Below are experts of layer 2 (counted from 0) of a mixture-of-experts language model. Rows are named router (the router's row for the expert), gate (a neuron's input weights, with its number), up (a neuron's input weights, with its number) and show model dimensions 0-255. Each number is 128 + 32 x the weight over its row's rms, rounded and kept within 0 to 255. Numbers have three digits each.
After each expert's rows: "mostly gets" lists some tokens that are sent to it at least half of the time; "gets" lists some tokens that make up at least twice as much of what it gets as of all text. This comes from a sample of Wikipedia text that the model never trained on. Tokens count by the router's weight.

# expert 45
router:174090105091158156120106168155129157131135135084122124135134142117101135110215119189093117191113138119082112125104098147111139194054162118143159136091149113055108146151179080098104123121122132122095089079086131148129083148097171122188109120125122136097130117133121075131135153106085146151137144134105158126150115170147144115135122030138090170138096112137081101137110124135171073072084137103165104130155124169082137108199086122081148095158073156078093203185158098171131135161109098153146118159132138043127137132101147136143059154139127085124076123134123106141151139146172156129116146117112185132100126141140122123121099164126102151125085175107068154117109121135173192189051154100097096133138133142124128075088140158099108186166177107113126140185170133137034106141062182
gate10:116111158111151122139192118152138135170105104144137136142158128052114151130127117102132138157167158150106190137126161127075185170132155163153125115092135131107086128146128139122097098132098118153130112105125082135114074178122142129106156152131186117058152074108132126119109157189165118130169154207094057111120108111135132133137195144086195174139130092120110087137112114156141067135081144120141126168111135064137122099178104134110150157072146097038204184127161163106137124107095098171108139097190124146107148133146142136119175132150134188192127085125147096074073087181138112176181070119077153130148158128108129137076086145144087130182097100171100157175147078151130107134172105107186190114136086160085081103105160123155102159143177151098069076101117148179102131117108082
up10:131187068071101091142152111104143129123172059087139159148063117159156116093082158098107128085196149152090146135157104110138131177084142182134122136093103137131080071119094129180113162087098173102126169188182113137089164097107110107125161139180130164133112172146071123077120160098166165131114171103125123072111135129113164128066113224113155099112138168117166113121166137167157109150096116110110141146108117107080127158145121076142118147135119170133126104149136128140134098109121187135102136145054120123154125171113130165145113138090089132150141170095062161082152137099104081075151177129115105157100189100156155074173122139094108139139070088117120092118096075095157124152057132152110124137181092197072153129152092105078097104185154062194131142082157082135125103131113130
mostly gets: " two", " three", " four", " several", " six", " five"
gets: "4", "3", "2", "6", "5", "7"

# expert 53
router:149145156117128094132090086136091157140127135082128021118151082156088134129142099119158148119122112152120113203075071144094089090100158120163126141113158028034112109169141185075121130131161139140105116124127134058133142174109099160088112119138151091169127199079126120138041111151154084085128194134133095131133148153153092130118148150119099099073084116127112155180067171114142151128093190123122116119111130185127115095139121169055155079085100112140129165074149062127161123126152100166123113094136138139085222165093140131137131133109164129121128163145132138088144153175220139156148151103132173124145181131178088101083148152169116161139143171106100183144139139121122116170123131064138146118165125154153108142096122166080114168155113113133149117146119175161133137150115179
gate10:083213108104075118116130160119120192162166096158136081113148102187123180147155109135106168114115152147115118149089077155128138140100089109120109083168129155139162182115185153091145105086106147120134129143148114181154129146145161164096163143126143138176167126161145101086064076105168150141131133097118128072181172198141091192109169181138154122098081102089153119142169154172085102118182125221153143111134125091139085158159115136157084234132135122127118102166160147117132112127035150156144166093163175125162157116181102129108138107120099108156163178134111093073181130154125162106142169147092176125087119084174117132172082171148099086148117099126180101161100136141147103140116181140143162105113094122174081094155111098134164088126126120125124046170146122135121119159168149
up10:107141093073137109191206132125128140135131096124149121083119148095132083100102202108082046134115138092120124183155136152092099108121143152157174063143123067145062101144098152116132086127146141101187141107218131141176090130146184151092086109140134159102104108137137111128105139087119097144150156156049116117115130123128155082107118090138076086122118071160066105155088126168154134159123105142102094146112163102071161121126086146196172149187161108123134141153131134085091125146079124132166146118100080181121060100157130147177107105156095139133065109163154126182186078139120119068142106106143175098144098135115154166112122148078129122112178148163145183088111139186134118140135159137122172034109112067138107133188135137111160103077169106149078139094120120130149138183161133
mostly gets: " potential", " foreign", "α", " possible", " some"
gets: "5", "3", "7", "8", "6", "4"

# expert 27
router:082139133104128164203167140202131132098126098123138114113166186173136120105167188133110185117151132108086106151118094203097094065126145149155101162137099084173114106135145075133148151148143098134142153140098132139138136072126143117146101084133128076139137189101124128141077153104130145080113137148082168078139141120063147122189119153192164143081125141140072091100131107144173143113172139115104150140136140142077208104061119114036083160140185155144059140150111161134144216170119114098186142116070174134190113108160138146148113163113132150149165147051117091123114098098166171113169136097099146095162086115140147163129156176102152138104129098135108109104137106084125131126097052146164153171136108116106119103064066128101165125128122170132174115156161053119142153124120118
gate0:126205104104131109136114083183137101090155202124093185122149146162174130078125201121107206132143166143127138122151157141142153161119091108136084090128136137147136111141075092115158066160167122087121109106137137117151088107149112126183145173151157145084105122125092121090068137129141116111159162061079119198131109115125112058142117053195077135148125114143151086070161128128146084131081112180131024139156169080138090149108144090159110129158063177094118147132132169102168160094140132118130164162114129137189125095071155094161170095147135077097147144113158117173095140130106176171120143159123140148114156126063137159100139171079109154151171106117131142126124060082173150182081118137102173094130120138108081135082154115097086150123196142130136128087094108155138130103156174
up0:113112115127133068154155121118122162083168117130124111128166101119148151048094113176139080081160133097119106140179106157135171145102071137150106089175135171054118185150206065087160102095152173137119204113167121100182140140102123119154065150102118136071130097126141155087067166139164108122131111134098183148171101180097112163125189117144064157106158110057077100141164085108115116144141212096122124116093142095062089135148144092191092103190157171101098127094131093095158134119170125174149100110104069195123059094122165099098125179126141077103128126116104107154139079176081138095133115126154099175160120145090152120127153141127120133173143100205132189105137116100141117121123146131178148110091147101145150097134095141112121138147078104155165114123130151132147121153102075
mostly gets: " years", " service", " history", " games", " work", " health"
gets: "s", " years", "ation", " season", " year", " work"

# expert 58
router:108116122156129115162130171116130145133145141093127136090119145157136118212162180112138167168147114064113178127124200146093137122106161123102071090101137113112074136137165194119115074156161057146091132097149123102114104163128113124079117148095105121151072104161094128151116128055170123072123152129187138090213138108118074135165177115176116161110122128065142176095186163164184155160122125169089152098102134122088169106115073123130161154131160127117112099123123098210143108145131126142139126097118136122128090125145162128159118129126133154072121070122137185163157146096140186108095178097124104098107133197093238060125147199115103139111114136127124197184131154143087075152149136185115170130118118116146141148117120144154090093109078114068091118168141128114107120155113201
gate1:118098148117111115173141134107090094146088152109155169097140114157161158164147120117117180187155139106228075181096142136046153109149135076100145207105152146085127161101131116071146102163179094135135137138115074189147107109083166153126083091149084130079113184113163110051116120113056134144108067103091106137147157085110088075163106115164126199145116142099134118130117116124088174118101167070143124172099155113113103144091117198084143092147117121163140046119167130128106115106142151129102130079083123079135193084147119165141147139117106134104076141108137125172091190137092159123117093136138117120144153095122124158141079116102102190119150108169165156080163121105168106160086109088130156119103142126098157110125143161167129066178118171097116122121203164098123192151138155
up1:140088094175124069064074147199112128136138129163180153117121146047138159139152112097120103178169118173136165097103152124086131089094135187116125127118138169127150110131113134084062083100073120093148086115154068187149133141174109145155123063145148142137162156106096089104115116096132086052111190147122117165106056123157120160111147099095190192160073076093117130132132058170154110083117156178112140130157128089133119124092138148169138191160179134115136160095126158110117109107110097133089124174112136074129165099159083120131144135113184136137153110140090080144128112090173151117144138119144130129118123122158140138084158142060127129107161157125065070114132146149169159125070135133053171150134095169142115152128104160152118126153147122050149027092161106180123092150117098
mostly gets: " that", " which", " who", " but", " where", " As"
gets: " that", " as", " which", ",", " but", " who"

# expert 51
router:128146146141101118141122108144126131138149119114091146101092162093145140200184097101085095145133115068137092071139056135126115142138158097157122128107101147105075087143072105131108126092068103185094133137091114155132149142130112099112136100152098147115095094163118117135102141142111142096113202137154134163146150131182126165109083168112180141134101101139129136117156096122077096151161110156137195155119126116135118134171087152128192132175069113160155160069181163191101125176171130109109131094161103157203129124149163107097150125122157059189117113089111118116088151078090107083093148172144163121180145062118103141105127021110114175142140168110191182100056177109069180143158118131124159076167135107131147147097132161164141132179095117191151147126026130134150114139175135
gate1:089143156181131144135144108099087146113104143146162181149126170135220168093049182136141167101127130019214087086153186146123091137009159129166126082130135112098076152165163137152127105062155109083096132142128139115096150068162136079127135127144091112052134100118117163139155096158132142140115099132152164111121134147162134112134161154163110101144146152130130123136144113134053134125071135105181118107154138122095148081078114143115144147128130170103114107127125176104078147162136144144165161043113113130138097084096164133194101112130140119189067118124133166117132099113126128145133135112163053157132086068118131128093067119146109107130039154140160175126103120148133084142106172128060161129173092132089112095129154088133098143116139120147135116088126144158148126086178095
up1:150072156074103087128122162080109173102093092168069167138143140060134108130107176148151185082135138140197090163102187109172121078114175069127175150110114123164097114210099121141119119132130077101114148076172080142136122153101145129150139126085155089132118127228162095143121130160149157146109034144129107130141140163144133128109089151188167123161134155097146093084152106168132117153115148057132122146166106164163132128066096135160097112120116150064125124178082076097125107137196110077181173180152127144134144161143126049110150171139145148171089120170082125078124137081083169147151132085158140178083082127134159087171163133137079115049158123094071110108137120154099133108106102085140144100150125105107158127134110162123094175128137137137131110114146155134143092133161149
mostly gets: "'", "’", " own", " their", " “", " \""
gets: "2", "'", "3", " \"", "’", " their"

# expert 17
router:033103148115088103102133138180114108147137097184060137126093131080154145104121092130095148153126079076146124153114170186150100142131130081139128146146150160063136068139065149200178086112113136101098163115107178208109159112137125100142119141150124095132164135107137161154093111129159113098088139096130114131114109145136169079098134171072128142083096095081137112150124159189143132131143178080064134154145105110120098113143126125087047090125132154086143088062166153106165127161166197158132127147173148111091140104078160163126189075117119162103144118124079111162076104061096048105155163150094109120083133177113104121083135102146160115147113177160116147173111112141176196124161129096102139122134167099161061123123077143110103152157052159086117114087126119146130139126123159
gate2:138139213115108132114105082077125164103174153193118113113130104149113093162108135153093130149129134105149101078170112127120165152127132104097115059137152128137110127110156112124145126055153183163141144102153141158166159062162125141106186150106154074136142079160093149111106072087114113093090161164130148145165121172140114065196142135106144086092122076118135100131144135144127052172090133059127170175169127119112033082187132149080069139141169136152153110094114172127134129193067187142147141182119142096158153139132120105129183094038071095116165116141110128134146148153150167164156162141159136179131096141114173138110092142161146111098197172110188122101166104123134190076167106102163164154151150094099127083150128129121186141162138171098159136160135135160152126120112167
up2:111110089119123170166138146174110121113116123150204054115129090137086075135146159156085171129070094144050120102148204114123131169160156177116086128139099107174139121153133108076137195098179130068065140157085143088094170123151083168139095145139122144117164099154151136095143171124122123154121145043144175191096107083151097074120096133126119092133139104093079166133118127081145170122116081093152201166073139128146197122156111117069151102128108100058138093171130129147143128134097166126110141124122234161175131150126096133144086109111202107114112096126070125144154094161145122112120172103099127140135178148127114105107177183159153142149153124106132133084155090170116067109104145107105143127142116187079117115124168106153136148100105106114128082150064097080167115113134165
mostly gets: "===", "==", " Romania", "====", " ===", " Israeli"
gets: "==", "===", " to", " =", "al", " =="

# expert 42
router:162111155189034096151100057132108143114154106120151117081110168088073156150153106134112118107141098083151086132096201142097110164146138127142124147098134163057157109067087162116123148103154121101129132079177147136126119136098122117122124147130197172126126100093118199170149118096108115132137157106152126125126164107031123136147146110203119175148141115158120113108111086197146127156151090155111141128128132140144131136124135040128169097126098082165133185075142105117112133132082131076146128058140120144117182128147124118154155068132108147138158124104091181164161126122054086172168062164092108089103163097145118118101151078120065166090095093130181120107120179122065164158149072155130136118159140123100161142097126091174093201157144132149125133143185080106103166191142146
gate1:107107115142119172099101141102154131116092064128175142129177129173109078196188094118193148162099096139175155168124120105102101218133116076098097104165163131153136150145094091149125144099122159138185103079114125108137075099121117105118111144170108145115116127120148098120166140143149150116169177108180106138127135131072097152200069185114147128145100182117161120148165120099124163185130141145144165187131123133132133095086110147104161130113108106121156081167118142161164084203065136127088168159123140064127125066059091172180186206101153146092183152093154053124192100177151126071091187162120127124109094076121134089180157142102172124139149114102118173109108079075125144143110081101127188111088125117147119140087148107136123153101149134156117102112096113143137169158118155
up1:156113088102097116171133093155140078136147139122090164156093132148142212114134149082110137100136141081177107141120165115158105120086154168088144148163107098173140172096102158150100094172173146128096077119044103093099113098160171133168092151107083134132141081070172201101116127109095139151159133118152114096092146122083166134092142138101100088132111162164104180102112164139102118166124121118186088130141131167135117084127093125150130132108125159141099124091176147123140117136126168151172168120195143127110147142128111109105108160096082101118103187131140192166103180100162100158160162166182122127204124107109154144080196071113125169095055133119179096151102125111193109138073145176054109083153088143155174069147147102118182115167164139085196153075076146129105077122148122
mostly gets: " the", " his", " The", "The", " her", " their"
gets: " the", " The", " his", "The", " its", " their"

# expert 40
router:118101161123149107154095163148138133105072087211106099171120128105117141160162148153167123074122098101199084084152094161138118124141126142157132159105158059163124111143134110059143147123168107199124154105137139182134145126153086153075136144143145205208122083173178127083105149085142140132183135143140203114129115149105154138111133195096107129098109110104093132125130126177125170096051058042132137086110111175082123120123078197126157141163142116130045128100114130134102097137124091067157122127149095078153120160133125145112141125134138165139107118165117122117101081161045151153140085155136137067072150146083178110120166094132135150174113105164110057167169117081110152126097128064136151150124148148126102144148103127070161092140128115129099155138125138066141117194128102
gate1:150124155092182189141125126181137162143112131210124078081110099093109158121151122177163119077140108153167134108102111195171148138121116121129129131169136174145089129095122128081157100131091090126105098121158122179133098117134125102149124163136164207107160147137079115072159132082067094090073119145136134119162124177119080143122128188113122109106143143099111163180110115132165116078128095123121144100106176126124064130093215099159140105094154126183094116079120101100172108162101143071127079112154167044114126121100117207160171141173093140134118117098121086139071115121084134098091075120116074087107122126095059150172094126146126121191121073097085107111106089106132174139158152147103210151122150161108148183139123125156112174147069100121094104132142147096144155107081052
up1:166213092068167074123124151188146190150157135104160157088156121102123090134070096141079124141094125136136131125098202128136088109125098141112141131090099117057149122115176125135104121127114137132112111129097120113081088134031157105043166170127125145146128125075144168145096092141148121118102117151137050144080182181108107145139188167129053208142174128077159099117108099126128125138152183142100166128130084109124087117147126113077145114097167140172105198156142106134113107108071108103136150122128126168117121144142067116133103140118114097159156106164136145136094126202150175107114161146120135145147095127119119155105089108079067105150110076099151113155217120152146158092166096191172149140080116126150137126132165173075134111190105117127112126077155104092110134061104077
mostly gets: " Western", " William", " Los", " gold", " Canada", " Boston"
gets: ";", "z", "r", "---|---|---|---|", "all", "x"

# expert 23
router:158125083147090149177148062116165157114134070104101086121172149155147099116140099112088085068104118123183152094143111153140088157136098134117068189127111136166079150130118111126154128101082103110105111117129149165128128108116137145124129131102137129066092097139155158116125121149141152056116131092169139132086115128069148107091195118106177173179103096137136201130128109156086163166174092104158123195101100101179158138171152114137083151087130158150151085109156119126102112169166094203118123181153182124132111162162126093119147105070140146174112166163124067125149114190062155128116108158122185162183185066120091205137173109135117104109164151091111153122060158106117135104145181177146098156156124150118135103067121102144119113129203138151156125152059093101091128171129058
gate0:141086126123145087132190117118118085150138112118171066132188165157140127115172105119069164127137161201120152116121040068175153158138116102092122179196110127077123120121139086158159113124111088081135115085169179123059136121070154079138092153085103113198124155115115144134152135183150147144068139128177104146127147137130041118098175143174165126105157108136140098165121153109105142133136126158158146117137129117168192092136115112108088159138085122142165093113145072115133085159144159103095119143178120067139127167159146103101084142117108066174188086119107092141150096116136081177195137159127173154093095128124085099172143147106131152122149087116156094144125187177101069136149126119161108191128153112131137106126107144159155181179101091073178134168146107120098184068107079
up0:126104111094134141051118155111117158112088167152072125080143187183123148157109101143152132138137107127088108151156123146166058122151102080148122115179151121163146126160185151108108123155121171150108101147182136173131068098183159085173133110165180137055107158158144142163091116108171113134130152102116057161151120156095180155179077112200088087111200142156111213119149137117114132145201185101159098154074099105166134095105116127110152143161099116172146157099166076110157112137131096051124097145141153115082082134142122164146143204149164140176156096081128145127081094134125131134110133127174138118098130129178123132148139136061107163190139123191139121111056149138091139111131125094124123090156153121169173097136126103073174148082169129133138083188099151177086117156111117
mostly gets: "s", "es", "с", "res", "ts", " books"
gets: "s", "es", "S", "ts", "res", "as"

# expert 55
router:092185108147107116154092185159155132163125130095104128135095156087110117135121132139141107136132208146166190067095145075077162202063088120140104133111114116147163147140121121152129159097098149172136123077099105075114178155129083078217083151124099150122169050177103095100145101190126099099156106094085127105106149103153105133121176055154089112211068181099094129110128118104202133108124139058129087098106134072079140109125114131150079142159101121120127133096161154124110142183134138143116131137149139194106169101148122106101126082102143177181147044089079086083111123160170163114104149110151162145109122100141154092079140088130117096097151138162156122078131112127112123174124155144130156133096198170134180117058102125128116141145169145123109167134110154105149103163150131
gate3:152207123140119133164078155166100121159106153149198115099188113134091120146150148146149083136068175131168109050095160097063093160130143105095097139142097106136169089141149170084128125116164105184113121144072117128099153191132153126112073077063079106131066161107103121137107122037148092107159044105111091136174138124164086155196151108154145156162113126153115099135134127136123118148124133108104149071159193169102159160139121113116190170091130121158068181095186089162170143125104170061052115145150183116095147143163147136135112119138143163056103142138198093129076106177108169150150101136169128150081120156108157093158148124161079133127127127141133094124146159152133145110120148102056124062145114133070154107111126127159121088110166120104131099115160152146115126139131142
up3:146151117130108094155128099126125153154075179101173093137149145178130095104087126165090112135128125136142124137144135098128125158177158125134119050149135123125151146129106112146155160131116159095171144117133065090101143093145131113201101105166116128104035095119148125111115173116158082133130070117115156110124098149140120158143103115109192122088117152180162123100115110168114151165138158166096153129125116103116068127135172139175103129149112142096083147161150140117107095114122090101101175118148102120085071068111055172082151121129121109120203170195088093130165103131168139145111128058143112129108064128112104118163117114124150192159204051148122075102199192195076092101117056078120162092127061114122108078112118091041085094143120148145101194170111106084111134154132125
mostly gets: "cu", " comp", "exp", "prop", " responsible", " Inc"
gets: "1", "2", "0", "cu", " comp", " b"

# expert 8
router:149160113122115130111122152143120144136069106176129147136078140157141127102122164102085113148143135124059119158137169154170091120035132099100106127131127149147123050136219177080090161094115115051147118069133123150119150117123135140171125133110141128097080119085127138162149138095077152147099115093133188128051096156097069084091131170138108189084147145144125131116109178124074163134129175148127112104121142135148129113088151161111216097103119148147032166082079080116100094135133122148149110077144107169122144177088119096153141158176127106109116122112178100158108154078108132125110133136122119153154072098130107118142140137109154130152157079183191129088030132142013096147165124130129106138075117110147095126087127125106073117095183165106081107122127140121085088095118090
gate0:079146126151137094120145170090090122132108116117118131128142166144156098148154091138117164176145187115136134120116149151060164084069121101114088146150087100108143162086149059051125104091141170098205133128127132136156133090148095134187102103113166128082140170175159082135125147114121111132063085121178107087159120145166121153114098151107111160066168119123104137091132153184100078090057146093100165139118105150214076074119155107096122135162131127137107098128119182163095134109111103114140145152104116117199187062123169082139146154105084094077164138154094159129153149072167149131166146169143163158097088150131095162163151170099080126122146211103101157067079161136085086117073111123137099105089111091169124171164148113121095144099160163136163091153113132180111114066123077
up0:155131092110153100128094127105132114091164095136110159139141111109092142153090136143192203113105140140100128082131095146155111085065126058083107185093145104144126150154143124100149136143082125116128152123131106195111111107110185113169157113106127172179139120174171185149102128125110127133129154089138099102181178121115110085127093173133106081094129070128169075135157108105149029148165168086161186157142113153110121086114074139146181093153159135184156144191114166163107102097089086178100086192100079137151108100147088122119171176106134113103155155174145143100127172065191146144112150146121148124139132090137155125114181128162098088151125117088116145067105129091034132114128119082074079127063151058113153119138163125116140162106098151181158076112135108110109061113155150
mostly gets: "%", " one", " all", " most", " some", " no"
gets: "\n", "%", " one", " all", " other", " some"

# expert 52
router:138160119095122105191159167118148157047097142133153114145132148090089135124113101098135150104104150135138087152131081160146109107130123126115182110132033073172090110112103051204117099133126063163125192141095176140116114027121144129101123072141129096050139139162130124126111134077089134112165131118096156102141136129093204149074100128158172149121141099122188117109186118142134123130092133135103120070127132194111113158138079189118120167118129108152184166088125137109161152095175121157137151114076155146129115183137137135065142174088120127141151108093162163181098138137072132167177140104127196139085078163152114125166153167106091150060082114184153172075063115119062129144149083101166118173152122102103122116119137123132206114107112133149137101133105118151127164134116150
gate0:099131135064150127123101099108108146102164131124138131121093136092105073144115168175190124116212114156125139105145161104118101112146118113100128137144137102058100156158155116098127158167177115126206173144133113120131179138142145179140058045090158116165144099184112219101097140142129141162088147141174153112083141155112216112101146104131117039100133082099091125120170125156171157166135191132155124109172191137119114133073089115112069142090134021208113155085139100096131119101158166140128133094132152129184140101146137098137125148097113146202118108144121103101145130116088123171122074122144111211145124180100158098141152160128166132120126107124176101161114133115101151143093110092146092155107210124152111112159199127116147135160092111137149141170102151085153138094108154
up0:125053109086118131135142136155113115088157138171109064118053114137156100099078157126131202121140139103146078118134154113112121194105147174106137174106137141183096144133152125135166157124147055098127201172130083082171206155177116141103106155160071095109104120096093151087171172105129103119125144116104152116108102168133142111146135107109076126116172111137149083160129134125154082069079138138181151108103116136106131187090101119119071143138110071062095167129163173149166128141149119109167193118110161161222064142128127122140171117119203144139057154074129140140091116156142192140083134110093153151162130085195091137112096151129149159124104109141116122095106144144122140155101153108086102149158090134138126125183123053139108125094094208152115108104130111100123108053150137
mostly gets: "\",", " Championship", "\"", "\")", "”", " Cup"
gets: ")", "\"", "s", "}", " University", "'"

# expert 54
router:114144134131094104120167096140103117162138147160126159147085173103132159107128181138165093070132135118103120112129193171123098112118091107164131102129159149080110138141136186129107167093121057142184136101124064104085130117125174126101110141124141138113163096145123208130153129140104073080128126105121104137079118145114136136133125052114136154101136173117139153128124161137073135214171099089109090204124132169142092028167174114148095172149120151117154117104110056129146122126104170129111131126141150087135105110113084166132170071141155152102184172164085156167147134100110215208137153147127115111141100159130115119119159136109122166114117113040104130111140134114142128125146161169106047083205228161071138144104138115106125087173124079148128131120155114103116076060092089
gate0:156129132149118130103056132171140084157189160127120131114149073224189156133172104098071110140104165093130161107052058167143090176144097135086084159124101102130084114148143125112027114095127108144180143190133072150142135157103134119190153131116129108106074154096108102100097103058130110146124096111174140124123096111099107106128118043083123101133106105156096163090135133074129077172124108111128187119116073123159131076155054133131124166170080115082145114135174064158176093127086143120137129194146129097109113125165137144100118113126162164145126084132131106137102174110157108183136109146191080091164126143095146139121099170110097113079141183120126125112105165188090189172099115113130158134099129151096132139170171112123120109079164083109119109113161110145108096077103121
up0:149116173137131094133111165161131124180174120101132113125088152167141120096156105126142167118120157113117150120071079090153054070076137192103168103098154129203159102106158106136118115131132147121164154108133112108109127124089160051147143081161095136091145129142138149166112158118051085102126063155099121175165091114145112173150132107147155110101179167115093110088098127089193137175147109128146140101155083126123098096097091114166138136142128125159070120130131095108116087117134096189147135124121130100088106073106140159127084122109207137121167165099109142178221149100222162159128156114097135172138127189155146123072101132127134128100153192119081133176164146105160120097143089128127189156120182082157104087161142201151065051115151144090144171156105108112138125162167082
mostly gets: " He", " he", " It", " it", " they", " she"
gets: " he", " A", " a", " He", " The", " it"

# expert 11
router:121130114119201135056147148166067082109105181149113064128146159158115146114128091109134111158123153146173078145109146137098145087113115122102112117107158148107165115054128158072119152097183092189151101128142107164122124105151107157159116099095074093067116115143091143115153122193177085130042073133127148151129140124157134135138110146119120136097093079084080164100180056101157162130107127085163173129160130127082106100117117135148115079108157083178118103091097120121124161080121178154087180173113102069155111127143132113124111137131165130102127127138103120119135076116135177158160146140172128155133145135144255089111149118168088149123091110095147119067126138102164093115131087155143127151156152088144132095094163156050108179141183204079155104155135080178147117079138147
gate2:139092082149123179104178205157114092150098097153116083130112132123092155132119137127149142072147088159131102109086131076064155129105136113087135125127171090132081153134114113132074135098041114123168124155149115144119085126135156043164145134126093143123054177164087143131207157200095136101134177112091197149117113093126070147073097146109151150123134081083141105140124163072101126136121163142184117103162176130115078116145149081108128115151123139156116106135137097151061099140107100120120067143130156117120084125132136086166182146115148109156100151111132079026129097090084119122064139118055065134141146078149113103044104107143116081095159117103142088130131159111139072081153104139120104164113152144092118129108154116080119190123067170143125161081172119155130120104165137
up2:143107106075117183101096117107155167123158150117123161126119146129109113165115135073199125141126099110139141105144177095105069130123143097073155142056146128148148125128156129185135081119123066154122144106134137161075152124157128097077129144080191160135087095124185127093116129103182162108131145173165143152182137105144097109129115162071135190166135129115099112079091127120114143103142071134130086132170095115100117167129141085143078075202144177137099122148099147113155148127111116120127082115143194168121069140159152117142099157116108141086095173118075162131111097178144127099132078157133136089177097138079070145183124121135176125170113070118130131111154113191130116183129057150114160123116113128052166122131051152157086040072177081115084154129056091146079074142121113
mostly gets: " was", " is", " had", " are", " has", " were"
gets: " was", " is", " were", " are", " be", " had"

# expert 62
router:082106088133156165042136096173094160140140161124060120090166141125128189100190137140119096099148112147203114096142071134144111071179153139123143105129086138129133170156168118137043105114133160155127068107141135084174113113036146133158142081087168117096144094094161154139090105195090159078159167081123063144145191152131094154154087100093103080111125138127148127104078119129102147122139165150125105106106113155134155143090107178174148144121122121145106111039069130091143110179141157134154097151147168142105145116116082128143187150150147148163124132103142183139123153158160074123094126174113100140044129154148125111141108058078150181088143185151120185076128129085129132087093153140133122124169162142127080175187133143170136110168114120088122134160125094095150100150155116
gate1:130140133075129100070099132083119128176138107160096112128114028107091147107106165154136147134116140090091153135154130148213114119139122105139082120198157068139108123111200124154174110141115158105148117151160113128124190087101169191113090053186141169066128123106164117096158183081134127135143088122190150121179124096099135098151127096116140136113136132088152135131100136127128140130096154101140112171169126122172129094138103115175124170163145101212174187138139131101178129161115175097126091102153119157197045076104116124140128182150130158112153165139140134121133130111099104123149124108153113123112190092055115098119112119189105152136104145151114167101088101030168107115083146140142113097074109169138205139092127128170064089152132126115047080130096119094127131090114127
up1:143160116101128107017126170082020125131146191159203149086159103134096171182240139115173063114161151079105118134079132131135101100167088166145144109100144135156164145135199122172104061143126101125101134126130121135140087122061046179069122165090158094123106102139131103116173175142114107084136132163167120136136130115090127125114125140111138109101135159059117153082173114126130152178127149146098130169100051112119183123181129144147155086117132098117138167117122157084105124104153141149131095173149219123163165177147134066104104166070122172133118112092110104140165121132119120140159141112126147150145121073156104137166124137147112119144137150113134081119129062146138123128115153125099125115095091140163171141081084109157076102116129090202121125161111086104117138109140104
mostly gets: "ist", "ary", "ter", "ect", "ists", "tive"
gets: "ter", "ist", "1", "der", "ive", "er"

# expert 44
router:114163149168149136122111118152043151125152184114072114103145128094132133155101172100098097146108135092094140108101097123106124123120145230110175162134118165088139110138105147087139110128192109152113079131180161092137090049134089137114114106122153117080125129153161156104093140080166054160133134114111176116159136119118130116198141156080091203109157109117186152118162118132157097159101099162211163166142139183100173172140119155174094132089155071167060109142150122159135138170163149159114192147153149137114142110111102071103111143135121073119109103164173064101116132174093146077117104102142197106073089190139130138114084132107082125132182104147116106160171124148078161145103105151119144069108181092114136115086162133148114117157066087109097133117188148102103180123136086
gate2:187160109098125164111110079091145167125103163145106177173070072080161132108127149124109118134071110129094136115091122124085085103172113145133140051176129082142155153107147086094118142111105104170125194108122199078165136157152132121136137079113132166129120199117118102115155111098076161119129144145141097135148096115129106119114150084165197079098103128105130116222122110101059192140198138163119131132084116133161120081120092137100132135070131139123168136100107103159228107102125117144157129190143148110130084146156108136105115169085172110133191124142163126141195117132166144150083115111127153171113119127171097125145108175119100040125124141152109176178112151116127100103116092123115080148102176117176129076164122160157139110143096164161131113049140068212117115105185127
up2:134144139104110165125131118071112187135126124141154179172140161124192058159109116103163097152120128142141075071090097111029179109149159151117141104136069102075135123164147092208146150140110150106102204133181163128126146111190142164125167149138131129111127126127119161138175120113137140143124135155104143158134082096111106095050159103141142083098147070037159152126134126081101131123151154147155196137082119152147107094112165137138104144127152180185162082173106120158145121151071195105113163111076115118147154169113101248126191112117187116072153175103125114166166109157120112092120133096159093090122132124156068134115093127143107095115129116115099135175097132118147137165093135112147129129116166103109101151168124110127137126162128177161137095051175079144139168116179076
mostly gets: "),", "\",", ",", " and"
gets: ",", " and", "),", ";", "\",", ");"